Weights of a small mixture-of-experts language model, trained from scratch on English Wikipedia.
Size: width 384, vocabulary 27523.
Experts: 64 experts in each of 10 layers, 48 SwiGLU neurons an expert, 8 picks a token.
Training: a variant of Adam for the experts, 457M tokens, 3483 steps.
Below are experts of layer 7 (counted from 0) of a mixture-of-experts language model. Rows are named router (the router's row for the expert), gate (a neuron's input weights, with its number), up (a neuron's input weights, with its number), down (a neuron's output weights, with its number) and show model dimensions 192-239. Each number is 500 + 25 x the weight over its row's rms, rounded and kept within 0 to 999. Numbers have three digits each.
Before each expert's rows: a language model's description of what the expert responds to; "raises" lists some tokens whose logits its average output raises strongly, later layers aside. This comes from a sample of Wikipedia text that the model never trained on.

# expert 34
Event verbs, As openers
raises: " a", " the", " of", " an"
router:476512479539525500529522543523499490445456484493485502527501489502518539510453508481518504515471526479524492478467538505551486536503515488507527
gate0:479503474524461541497503509469478444482522474532477506489528488510433497542478505536528510555524527464480512531486517541527504491537482536506507
up0:525505445485459484521516460494525492479520470484493433502495500474502470506509489451488475487486544515496496523491485579478511498485484512492495
down0:491532508523455524518493471503467514471498441522483504530498447530478476499486474522508455508464499481515515477523510491428525496495478543521506
gate1:475512467508502551476461487488556469506480490550448543500488515497472527516553508480465503467521491521474503490491536446502484543497466461493458
up1:469512466501484516475505503505517481500477507500469509507523482512521561504487503484476539499497492533481484493472477498523473543518529467513460
down1:501496521504480555533529523502518488488514494548517531526508509543493482508548471469531520479450456488541482510490532456542536510515476532509504
gate2:484502507502487495544520490493519472487493481481511474488509456489494513514496462492506527516526509528460521502497482527488485541468518509533521
up2:487492465510473472563504503523513498526487489526507525488512437489464529481492498526526528529490487511484519495490477515490478552461490506517493
down2:489515516510491431540471498462499488535550499484494521489498431504529530496531485483497494482458504483519510506473462508488518475453472525478496
gate3:543524512500499449505526488530491500510510521485486481481546487482494524493478504531489459476509514497516505463510499475537519530513526474529461
up3:489501458458526476472519565537446469485464509522439516511540511519520473482489484482526490484488476472493486508502508507522502516502526508490529
down3:502495488516474488477503533511493506542494512516489494467517488530520526509488489499497540518498482484468501478500512502472534502484528531528473
gate4:489484512527481472483492492504522461484497505449469560488512472511487479523493485504488512540492523492556514561473502510491523500531475535499496
up4:481477481484495461481495539546483532525522485518511493510530516482499528456491528516513511495526498495479470465504504452506486528509528531471510
down4:529496506487492531494466487490451560511547487550486473514543569475507520478512498472508491488511486493458491544503547533520494503491515504517457
gate5:539528520496497466527502493517497457478520527480494532524498459526553506501512482523507489496503483476497510491486481520535514509512506469529474
up5:520502525519519458533532489519493448491507503509509513497515476516502484521492440551517498505485506449510514507469540512502526491475495525500511
down5:538507458492476491492495500512524479522506479507490527496499482515484551531514508466503506544478515523499518510489520534504509476478490551504466

# expert 31
Month names in dates
raises: ".", " 1,", ",", " 2,", " of"
router:494529518502547511498467488519518527543500498475471493462518497512520513452496499494565520490516492497413509518493488507552517520477522476516554
gate0:510475509510485489558508516497483486480511517484513502489495494473508493520500487554520482537522486493523514548553464543507518455462501469494500
up0:514447509485493506501485480548547522468454560505477493478502538502470509511500538474457492503515479480492500509496501515455439503527475534474487
down0:471517492493514453499472488490526497531551505496475503555481484508527484478485492470517479484478485499491473512444544494499551479496512498501511
gate1:529492498519471532491487499521534538503492515496452513480511502533514502501499504481536505508545469515474488547491484525476546548495502508507526
up1:517459542478532506495479513483486524484582525515460522487502498530513477512517514474481540466553492463511479527525566494519491519463510499506538
down1:492530536470510504460471581490496469481542487523480515512526515492502472500542478468513479488498476472486481500528525552501505463511508493503486
gate2:483496523501487484479488504541525518553518492534503510503478480467523479487521499474495471473512463477523508559464487478479491489479526539473507
up2:515532497486545523523558538479452490440554530496467519476542513519476513514485482475481519464469453496480536512501485506505514502506503493532503
down2:476486507509470502478499467512479481457511467506526501467476559482515497469472524504513513493506483518523487501525491505448449501546483503495477
gate3:546491476503485513490496491504489492500518468495486494490460489501535484487521510509524451535478514522522517501497490518542500468498486476558506
up3:524500517494479518545508496495496480466482503482527493519464471472557541479458490461427539506470552466493479492522484521528512507533513494473510
down3:527493498531548552525479465527509517481529463521516497477501520493488488487482477538493497474522500524492529476525501498503507487553462552499513
gate4:471503485502456482531518541524512484514572528477465535553452474547484506519519465514499475531530508441523467514533477510471536496483524463487484
up4:464518491514449535534538516517469491520514510495499500510458512511518489521523480491493458533510503485515502510533492476475511495448489526445510
down4:478502504493511471486468454478533514512496468513457486478517485510537474478527455457493532488490509496487490498489522490446425483518524480471457
gate5:473491509518533494495527521460499512516470504501471545527499494520495502472513474485488507452466468500533473518451477525504487489509502497456511
up5:507504466494497517489461487526507524498531509505481517491510475512465487513495512479467515510526510495477439544508493444504491452507473503540498
down5:504508464529474436524486507488516486492498492528547513499517504493532453528506487544518495540496502508540459529500495523495502502556468484466479

# expert 20
Line breaks after headings
raises: "\n", "19", "-", "F", "and", "s"
router:481491523469481517510503486475471511441516506483505506492484497456518475528504479491516513502539524511513474496484514512487469495516493515491446
gate3:541522510498500448477488506432473518472452486507502489516482443423469486524498477500497509479493555551474497472546538520502536490534470498577459
up3:496480497536494511550491499543545507548510512479522492490537522550508461467511517538525513508508459448519544543483461476493477507482533482451541
down3:481523512484518471497503689498500517546522498495526511480543503493521531445496503507522502506503520508522511478520471490491549471519491498493510
gate4:470494463456500504504469496460483560493511489463491514482513480512489482508493468489523474524534507513518504519474518493497479491474495547524483
up4:516512526464510522472474512507504554507511526459529504496526489487522527521511490506495494507517531470534529513509509516498482486459492540500497
down4:527467555553495522494509448522495495514477518467479474484505449538529498506481534495529533483522534566513493482496492532510527506481448501503503
gate5:507496500486499505464464493519504491493499456517496477512483504478571534483526553476495503503487504433520531502493473480457507499535486495513452
up5:511471491526482497518482489468540535514527493505543526505489493525461479495480440530511509539517478555477505524483525474508491496464486518519556
down5:547492516474489508517502573504484497476473482457472488500518515498482486492530473559471457496514499466463538498489510524509504476495492492468500
gate6:498484473462475492492468494490503517524512484455482476498516486495503487493504567502533566482517535487516484474509499504491525477508484521506475
up6:512501497537513510475567504469494504491545525533504503512502483501481530479494508484474497512532452552490489518465477460498503497567526456456506
down6:476508477454461504542496583469501458502483506472542511498516523543484504473527477492470501512449488486486499491523508510471488477519500511517507
gate7:520491522486528476503537502534509518516517522524520499513537513485555463477551484509497521494529433421545496569469499521515511484477535518459530
up7:498491492521509526512471493482525485510501551534502480465525488494540473488456517509521544518529525501515517518518464465521501488495481468491473
down7:501448488491512490490466476483475510490535516472511468529458515523479514539497533480473516514507484555508519500464486473505497469479473497497517
gate8:509488520470509467503498498514475521557454536489478506513518495502519466489491481477508519490490503469499530470543528495544500493407510504514525
up8:543493479479471484556463513462473456537483499476465486497520505497537446482525490490484539482525520447525489480457501508509501501496496523429506
down8:497531523492522524441481453505519491505504547488499480484497491510462529493510510529553532483517502513501501486466480468517484550508493544474501

# expert 23
Mid-word pieces and suffixes
raises: " the", " and", " in", " a"
router:488464464466474500483525518485532528521501485526498482503502529471559493509499504526478502515529479541488501504490493507503495499498454481530503
gate0:514509555492487446501509526493488545494508497470540490537499503469511522548558497509491502516522493524552505460531495489480548499537502538484524
up0:521536503481579501507496535521544496516498520483496477466531489490507513501507494520531451518472473527520453489588513489485538504497484504546502
down0:509527521505512542505541491445495514466501468509475489465551520536508482499500493511500488527488483547506513548531494498484508525485511496497526
gate1:474504491490474504477501526491527510569491462521537535504530526510496450522514480501503509520489539507466527490446465519457457456469498497531511
up1:493521522539529479503444527517473519491481496527454565536431529496518511509501485490486486508458508475501484479516487505474514522501478511505479
down1:494504469490496504457509490534543490492491467477450474486485498504472495508475508465498500496478489459492488513484477498475473498500527533491481
gate2:492526489508507540472484534496488497506520495466488483497537530515483499519472497461517463529427508488518541527523454517508495515474498498549478
up2:533496479473509514497535487507492531491507530491484528496496483523542533531482459442524534502491477498483549509478527504495525508492472500516489
down2:538512481497471508533564543478496492498472525485505505485521494483522506505492530461520543541467515530470458485458515525510470500489510513513497
gate3:512510542476456504481488528468504468527492474503479481490458525549479459508486495489468506516509510506526508540501491475497487509491508489511538
up3:496501530517505500494476487498504504506496504461513510568537484517536494526466481476517472542472483510486505513521495532507483493544493522533491
down3:532480493481518553495538571476517503484511497510481507530489540532500492524533549511489536512492560513492484499516515498504467500521512506519533
gate4:499452524513508457501549499474495550518518494511485461507483518519491500511489454528502472488526503503550472522525518493499485519555511493450475
up4:540494509491485514489542513503457517546489505516504517549501538477493539510503474501500499501470494475543474489538484484471513498527501525490490
down4:490483481513514495496480491474487501477490457477507514488487499518514456507479502549516500511477491495497468482496478477492496493531509469535501
gate5:473528488493513523524537523474521533512497482460512543494487451517502492510447510514446513471517492488473489461497498517507553495531484512508505
up5:488509480523554488503469511501496477502554503461533450498504514472507513510490464493502492471527504516515521499498490466535521512526496510442500
down5:517523464495498476528487504523507478468518530467486477506504462526491496461470515485480498488498465470511505533490540503468469514452489520480465

# expert 57
Name-internal word pieces
raises: "w", " to", "ini", " in", " and"
router:479488453466506504490491482511495480478462486564459537519476493489497524527530510484514502477501511495491483502497496438457496468497522505478511
gate0:526481554457487523507467493526479523553495487514498505500517507497530487528506555484438496503494548507481478490497476514492482488482495489469486
up0:481472502505477519512492471465520486514516475537470529506452489530506505508539475494465485506525532450478501479503511519493487547488493514504478
down0:535485496538530525508483490535469510486484483502474542483446482516537465553528509511495465553508516483523453520539498506499507466515507500538479
gate1:496485511512498541507482512486506503532486529507508559498506518482514484507541510517476527477520505542484468506469576528463481496509513497492485
up1:521525481506485460534457494442493473512455533471514479523562526504496479498462506483509527501470478513451505502484496538486484480475475474494502
down1:484480512502523477510480503460515515548488472495514520521487468479500517484486456508527543499527521544508526475525508517487525496515501488485495
gate2:472482516532513533484505490482479484522495480501462492505515455531570500522498492524517540496486500482480510496493494463485492553511493488488461
up2:485575492509475569510442478545462527488488514511465478525505476506487513484504484484533531515470488491527484511489523479481504475512499550519536
down2:463523486453484467545494454506514537522485523505499503472516518497519516507491496528480454463489496453526513514470492495498469510509482487477510
gate3:515493523475505556498527476530525458527501485508514514507450474503475485441532465534563503481495493479466515477538512460510499496503498506457505
up3:499501526522472519505498510538509509551502520495483487511493491502553506465529548461517481506486488426496516499501472464511515510489477510487489
down3:500508503489510492514504434484477485497466531485476483528495483480501496493546484469513476531512509502494483532544527494550471517507522490515497
gate4:491502498464522491498501495513501494531495468488570454497494469530501487519524516473486514504507468532495488507501420487520558469521454524511469
up4:453540498481504520511506497489490492531514497496515520501486525501489470463518535440513487496454465534498473521452481483478544505518470541472479
down4:461505479505494478505525412543511508491503526467489540537498531471519536529459485465467515525493509499482480511486455524514527528472502484518510
gate5:515523487501523512474490487493527464500505469541451485497455510537495504449544535467500475552504535512504513522510515471512485500505508510520506
up5:507527489476496491531473473505524506485532447511518532517509504495511532588510473517497525507492477481519503427470518491517546491529499541451463
down5:498488480500513454495518511478446495492484498496474477506502528519500519500518478500535518510497525473473511484521494552482495508449525508477495

# expert 37
Naming and linking words
raises: " the", ",", " of", " a", " to", "\n"
router:496511501519476454513513501527529517478493518479517459501524492510511499499487469481518489544483499505465524536476476528503484486447507511439493
gate3:515521503560454459481473472522475523492546507543464514440521485479515517488488495465530471515525489492496478503455473541497493472508493488530503
up3:527499488526467495494483516482508542503568493517512515475487479498491489473562553499507481447489486456518472496520512503507476460496530521533490
down3:521490506511489513537518417522492482518482478537477532535530505543504505486462476538519527523502490509506532541501521507501509516531476461540555
gate4:526513530515489501533481504491493514510542515476470498504465518486496491506487503504522524523460468507510527528492530542514487469486493526522555
up4:445484499448504530494479480505487500507466496482489493547478502465531507481527581452478520481508501513466476517528501501483476458490494462496503
down4:541512467520498485494484486489550517499497475518508510531468540524505451523531506557499484465513452520517509498529461478552478464476489443529519
gate5:524526532504548526513510512484522532457462474497479478543511501507493491474495487525484519487517476539517543530492492501520507505496524480497544
up5:520481528536498493501475481506478514456508522481527511507516501513490499457494523511519527507496499468475483465526470525541486485480494464500507
down5:508498458508504501520510475498483468507515509463481515486478502500504501485500529517490527538511499451476494494502457550490476515527527510473513
gate6:509522465511543505488475538527527493469491534473493469497542531468482494572451515518484470466504514480575466497519475429470530527492530534485495
up6:491513512477530472501529514502494509498510491490542466519526494552486518488537444493505498492455484498504507528490524486536521489536488519535486
down6:482518526501527489535509521516498461505553494461473528458536499522512504473507496545479522487486488552467477497520488462509493548498513474512509
gate7:524541461552467515467515466509507486492507492494477488471516556548503505484509510523537455507484473531520526538522512546500471468486495494487495
up7:505462492455505501491487498525525508471478487515459499468527485496542503513523515471475488512495496521508486478526506482482487473503500476453451
down7:482523519503499494496528487465500484484495507498493511510512497483490506451541492449519517484466534489500432507506533479500510484510513483504550
gate8:513543495484491487507535515487493494482503465479491492496460490549505479516479498540514461518505508521498481544499483491494495483500535513532484
up8:504506533477510486537512466506430483474508462505499472504506472469477563436463461489498485502501486483497490497480477460530506443520491492521530
down8:474503486533482539511568488518491488505506514557499485492474560536534487482506484522496518511504474508506486491504489509484500532430486474492497

# expert 17
List and heading markup
raises: ",", ".", " to", "B", "U", "'s"
router:544515522488481502504516483490472504534499462475474481545506502504458465487447488489510536533483516500512532497532483458500479461496494510486465
gate3:532496495495527501501528514528489507508530515526518533521499505559472502500539522461501474497496481480520519531543509500456514501482541521467499
up3:510495504508524537516538527504533485523497530505507518494515497513504525478495505508455516474468510459483502479484493485508479507498509499490541
down3:519487532480510485517516499499500533508491481485521484507501502510506525471499499473497440491476467490446492503504503503528507477506477502492501
gate4:495487519474496476517463508525513513525492519474494469512502501483519476497509518528517513514502492515524487477510435481509479495510515506549507
up4:503480513499515498503474493507471524470445459510455516538504496514500541499491486503481518513528521528484492518550554528495529519441468461504513
down4:486518536522453466528470603492523475458464529519503501538480506509496459484481525533534540471532535449529490538476482516502525475495465525449471
gate5:509523519484502482523487510473496472499508484529464503539492494588522524464510521495479502447535473513478508454510498518550535475523506514491491
up5:509491518497513505488505502505482488533518482466475488537496505465476476490515499456471526511489528505516499533519484499504458513460543458480487
down5:504507515501530484481500542525456509483523489491498495546498473534531505512523510456450489496463519497530521484520487524492514498471549504502451
gate6:479516494507468533557542511477512487492510483498503509503479417479457481477436453493499515520518503464555478491449461537550480493483536472529469
up6:514505483487553501497495522536489487487474522482490504461577520497486526544485511462447519496488408518514547492541474508514492475494500504467538
down6:472526449531476502513500587528504504503497511530471506491508509425462508486507500525438519478469550504506521502518507476540522488504478482500517
gate7:495512517515508494477483494460520498505489478498568504519506521536481510490500514460504455456476538503476512471539535533500504499551515520476460
up7:510520524497496488513432513469544520517471524496537482557497542536491477487484510493491447484480531520497519474509555524514515484505524488522511
down7:505525485465497525522488506515486486476533475520507507529469502487472509518493520537504519529507489499481508510494493516558517525523517470520526
gate8:522523505503517534508509487529513515514512475452492475516510490490504477504529493516481467510469493495492515545498499507511498538523500485499490
up8:458470457529473519547547527524510532466455485488495471517521477520501417494493456522541446484518465512535488508466547505435489536454488522488473
down8:501505472507498472467490485556488506522546483506464527471547507518497446528487447523546506567491532529509481526484481436490492489473542474487527

# expert 42
Conjunctions and table digits
raises: "a", " the", "h", " and"
router:531472496522502466493496514500500500482486480507433502501529486505476501506502504486504504500535504506525496475443524537510509512497500513467499
gate0:511504447528508512519491518477508504482492483487489502517457490530461518494500451507490519475460532552498476498480507501503506505526489539505506
up0:534480498476473518523445496506528518490516478515529544506522498538509492490532523445461501495466481517474540489536486479491476520521506520518450
down0:512502485469487477508534474495511466474512531478574479489516493519529509469488482493471503555518530504461502497489514506505490505454508514481486
gate1:472532497477505496521500507520463503470503490531498507513545517484510487526552491502507498495500477508489509555503527522494530478516471463463518
up1:460527457465518494410497498505503503460499519497506511513493499489533472515476523509499514494475530508465542520504510514498505494520489488506481
down1:486494531498508511484470455500496523486504467515531468477498526479519492494495508531522503515502520499488528504486480510452510454485487503514504
gate2:502485476511511465469509532531522514560476478484489513559493503485477451497505504501488490543539525539499524521529494561554496491498456526480488
up2:541489478468481474555507493486460444464523488511505507486512464531502541493510505480483520456489457486491484482484537504478489505503501483501493
down2:493513504498463517510520467548503486534506519499454518480522497478512505477475462492493471478501482470501518539514449532505458489498514487476408
gate3:524547513516523471463482496494503530478519469529495463478473511497554452531531463474496497455481496510508495530486494503438465491524454531510466
up3:558455496510565502503494494508523517499516463490507504431565513475489520531492529533478512487483485479521542488482508480505499473549470445500500
down3:527486557503456478470533479514500502494488487472516514509508506497525512540494514498515463540489530504515485480513509490466464504495526456484531
gate4:535485499486536539482463487519476516523477470526481529485470497516529520474544547542491496463484513518540491517491505505499473521465492542508488
up4:504523515507482474518508502462499490520500506455512463479515469513487462483484509458498518517520514498461480493543492513503527445531496450518497
down4:447502473477483494550489510457481488517465577541515491508494500476448507514504489481470515504504511505514460481526498491505510530516535520459509
gate5:514517504503472530500507522500501540529484492486491525462505492525479494545469503507509495478503511471509505515505528518496481518444497515502532
up5:515484461500481498527480516489478505481518454513518501478494492499485466551477507557497510442501527471525495499546539510512525515462531486509495
down5:493524510486508515517503460512512488526555556521547484514497485526503509559496491495546491558490516496492481496509474549489462507517516497491524

# expert 62
Institutional nouns and Japanese names
raises: " and", ".", ",", ";", " or", "'"
router:481502463516485519520497484487502450483497463507513479481528512514488479482479521527531480447514465500516448479530506489489515493497497517473489
gate0:507507558524502512502453527526476497470525521485498499513523473496476514471504553490531505473476502535504524513513510463509507492462469531477526
up0:496530451418448538483517510505509505469480496518493492492500523520558474536531530473471553479525476493521473497485489527467505499548483532482468
down0:506519485441505485510470515474441527494509538477501506465536512487546446545511473496510530517522454522524481523480499504511512531488471494505508
gate1:473520480503500486483487474515527489507512543536490502547510465487463493475508517462511489468486496502511513466450507479527520487523483470497477
up1:473508501483547517516467493516529476531502531512523487518489512520512543486507496450533498519512507496498546488499527477499514533466488505522516
down1:495497495521522513511513450471489512500528478501508514510515463478544509530447509471484522528467498485467536477494495484487510511472466485516505
gate2:521504493513559500503522507487519464526481502493531484506465521503513574503542482504489512482525496514515466520505509526515507525524519506477506
up2:510514540502493546461502507509496517513495493510468492492507477458487491503449474558506495525470528497514517454493503529502477504495493548487451
down2:524510493523526471502496531496532468483467464511517566541504502468480509504477513500509518469491516523463505494508491535537518505530504474462498
gate3:480521507528479434460472492535492493471519496495506503473495521543560457500491519487529500490514510520515479501488490499497493526462505497490482
up3:437504443494472511521520495481521501487492514503512494522477487506501512500561462517498502519455472495481508530468465455488504487528489519504527
down3:488496497487474524499478493499498464517460487492469535493532527493533488524474473418502511499452507480501467505520519499515509527480525495469484
gate4:523544474498522556492511502497553501455417494510539450464510513471560522450465498542521468506519489490502509508571505523484493524469488510507538
up4:505446506459505493451503480527491457541500487531501524532523469511504485517521494482502465489452492514486540497445532493482476489494518534498469
down4:523526485542471492471478591507489477546507507545456543510510489548471533499464519524504494520474524541521483491470492532517542435502535478488486
gate5:472534498498516484477480494479509495484531527484522490482527498519491538462474496507498480529509482524502499530490463504526502504539499445496543
up5:481511509526479472485479498494502517485526479485495470477537527497446512474492505499528471530509492507479465548514502531495518468492499516510529
down5:449490499477488509511489401502478507506488516464459501500508520471479505497525484466462483514486497490482547452474462501512478490485499520551490

# expert 28
For, age, census phrasing
raises: "er", " and", "it", "."
router:534473535534546505530537491543472500475497503501478538455491474541496488444465482506505499503498504508502490492460439500481510503470529462471536
gate3:480475512498477506541513498501515523513509526468424510532473504476516461436503529471485503483493528484487505562533484504469510531514475454485501
up3:566508530497489494464459483513495539538519545519470483505503475497469425454461488533475500515515515481552481517537539505477474504465493480493473
down3:520518545486484511512456503499491478552502497523490439513503495545498472479507498480517541508499478496493540542531530515520549508515535461505484
gate4:511482516489552472487552502526514438507506461511501539503514513483496548452519479499519507476487529496490497520458489439549512486513522499486478
up4:470494501502534494526477511498487510501482494523508476499508522463465496523480499480502525534500543531505501482526520487483533523480494511524521
down4:472482555493513478522465502459536493489501492509519474475533560478425500488491438473492481501493530483498523446501529497520492512471501523483493
gate5:524475498490504506521438485538507538522467521453502489469474508530480490493482504517523456486508502481506504504491513525501494516495524514530509
up5:490508450545533491479518545453495502504543494502501517539513501500523467518533528474470535500489509496494481512517481513477505495511476522508498
down5:491542457496514480524500483486523476492541479502481536497540572509471509489510449476499467509509483413473514531480492499476495579502507480502528
gate6:501505491459468521501481466481526504529496518504526485506492514480515475486501508479568462502460526492567470531498499510554457486519522489527464
up6:525478486480441512469509474537526512478454510513526519475487512512509526459520541502547496494520508518558461493485493479487478476489506475504510
down6:489521484528484545515462461495498528510479496523468485507437481533496484465528555511547494491510466504490488516492521526500514547500469521515450
gate7:481457513512509500494469523530532551473499495528518482474486529544511547505506555507492497476524490520496502529492551496470525502512496473533532
up7:535541475517491484495494497518497493515487522469533515510521515481499458478501418482526485536510516501513493499563484486504499490478512535465457
down7:484512516521504490521466558541450539486497534472450551470497466485467475516465523458532513479459457460528466519474512467483511457558546505522493
gate8:495520502521470491520500508498550472518507486545492512511485509511528510475487494553533509493499488478505528522452505485463497523479542471503519
up8:499516532522419468520535482511472462474473445511462494488441488475514524502429481536505523485519516516463477481442472480460507484504516434503532
down8:471493490476517480450479508476511533500477509491515505497535517508491533521511497539509504495515516486500533516470487540492510470487507490536525

# expert 46
Digits in formulas, tables
raises: "-", "a", " and", " in", " T", "s"
router:518488504515510520445513490468501509524519476529474511512505504487447500525470530522500496484520508508580501452496498494471488470533504520502503
gate0:487545523508529517472495499468493464524431486489531493553484522508484506544451506489488522483484508517521555487543479481504552490437481501507513
up0:459515495503463483522446494541503543471462512496495520493518506532529528479509476524520486521499514461490479492496519508499493519488519484510479
down0:528500511470506481534507519487521503545527527543450496494528469500483511513522520505482530449478505484466469498491469467467502478504455511532480
gate1:511491516498498510509473515494476550505492511504516507482543473503494528519468504499452512557491527513549526465460512466511525452488488483460501
up1:461484503513489504524499515495485528485496517505534512488533482513502490537501490513510522509473515431515517468447504455533527476516517473477484
down1:502511554508509522471506437482493497491532506491505508489513481499509504482514510478504487469548517535465509470490534514522543517481481514493514
gate2:502500463509490489494455518496529494503531515519526500460471512534496481476523535476561505506523519509491454520517533535489510486522532450465461
up2:499472490462479518486458499500491492501514517509494495449479518547501533480502522485573522509521497523514436499500511500484482499536498478469477
down2:495490520513513533478499311529525472477512505526518497515485507529528502487510514500499535508535500506516464505484504532492494475540520529507492
gate3:493517437519479466509510521465523494518512485516514500511497506515492493522495502491463458507531506523503518520482470513512468529519509502478491
up3:535490503485528498519489516539476518516515506503503515478511510485486499470558497478492502520478491492472506528528566519532501505483495496484455
down3:487499492485508513496521479496495511478524495485485492485486499479499506500507520555492494483530503502467516480494555502482489521511488534535490
gate4:496500474518526475522513489465508505509473504463517479510491517528545502510494513500504503554501495498483503483505470492476471506506480492479484
up4:470525511497515462499466520513521510475517502494476511486491498503516512451498552496493516472492491497463494494477499476496528534518564500506542
down4:504493522482484503516530589503524488493523514476453532460511485495522519489500487511509489462497550500494536506526498538485538485483505499530488
gate5:491525489487526481460488516494521467528470509478483477533517490492493511461489571434498485481513515484471454495512501504509479516498492544534505
up5:518464486474484544519519532477512532540527527494521532463508532474504487501486522500528529481499479538502542521524523466485499504489504479502473
down5:520494485530501507487483550502499486475490507475478478491510424507501459504497524538489533510523489501501529485553493479466560538509507455536477

# expert 45
Prepositions after participles
raises: " the", " a", " T"
router:494498478490477484503540583521443512509559556497440539485488495474495479493495520535501508490503507513553492534518459497508506461503511467529532
gate3:504527456450506493513499529480463464534530510544502504500561501532487495478508493491548518469481456480489472513537564469527505489492527527495498
up3:466502498567516483531548462490514513507474511478513508508495469490488493564549466512492512492521497484493482498478479473485469510537488450464485
down3:483497531513500471526472528498512489519557507479486500487510498497468499501467520526520487435471486460506506535510468446470507483438478501538448
gate4:526502492464511508578572465504472503504511509465487467502543518513520491525453492501500548511518525502536417522502467501509510458513484484502462
up4:507501491513512517455492510512513506491504499510480544565467488492450530465494546544508491507454494493497523455502483470485487555487512504501518
down4:458474459493506488512528534515499495496529500465504481469472478441488477521493497494518467519497525516512472539478485515506488500487475530500526
gate5:504473479509520450476492509493501526472511496502505499522492495532482498507464511508497482509529507479513515519526449532533495474491489451502514
up5:474466478525504482453418485504509494473480511538494478527506520510518540513526500462508485534460439490524498439507530536503499422513466467540515
down5:496549481512534491507442490511480457568559500491539504504509500474473464503484511491517511471526529484489483547502545501514510570542492510466498
gate6:483523517509499470507466531509485458540525532477517493468489471507475523506465490521516510533525493494513543500527570498509542507494538491541490
up6:479486495508519464496461503479451464500493508498502515502489526493510504524452559505493540507512515499488514491491490545504512492519482497499498
down6:550468522524483532527490475540477508497512466483524459494542474496499463476472499487511488507490470519517480513446528495512500475466519525512469
gate7:528525542523466552529503513499524490515499482521520486526507471561509493534517538483489482533508490509500521457526434471450503511531507471512496
up7:508488484502494476453491484542476505499491520522483512475525495524493522481526528508508490514509496485507500492494483527565548490516487487557529
down7:477484499503554530487485456491474504467511480508472470482466522518520469476513509508486502475512510525461497489493533494496494490514502486469462
gate8:492509447508494500522522515497496495548473504538504493478495495514468466482517492581481514505507489508510500528486512489515493521499530541472498
up8:525471480493531486474542468528476501481516523508519493494510508472540480457457485487515486538485498541535521502475511521540521466477466499513453
down8:506490478530501503445471515473515505488487509515495536484500480505543515520544525512447515493506510498520503560510488490444483498484502458480516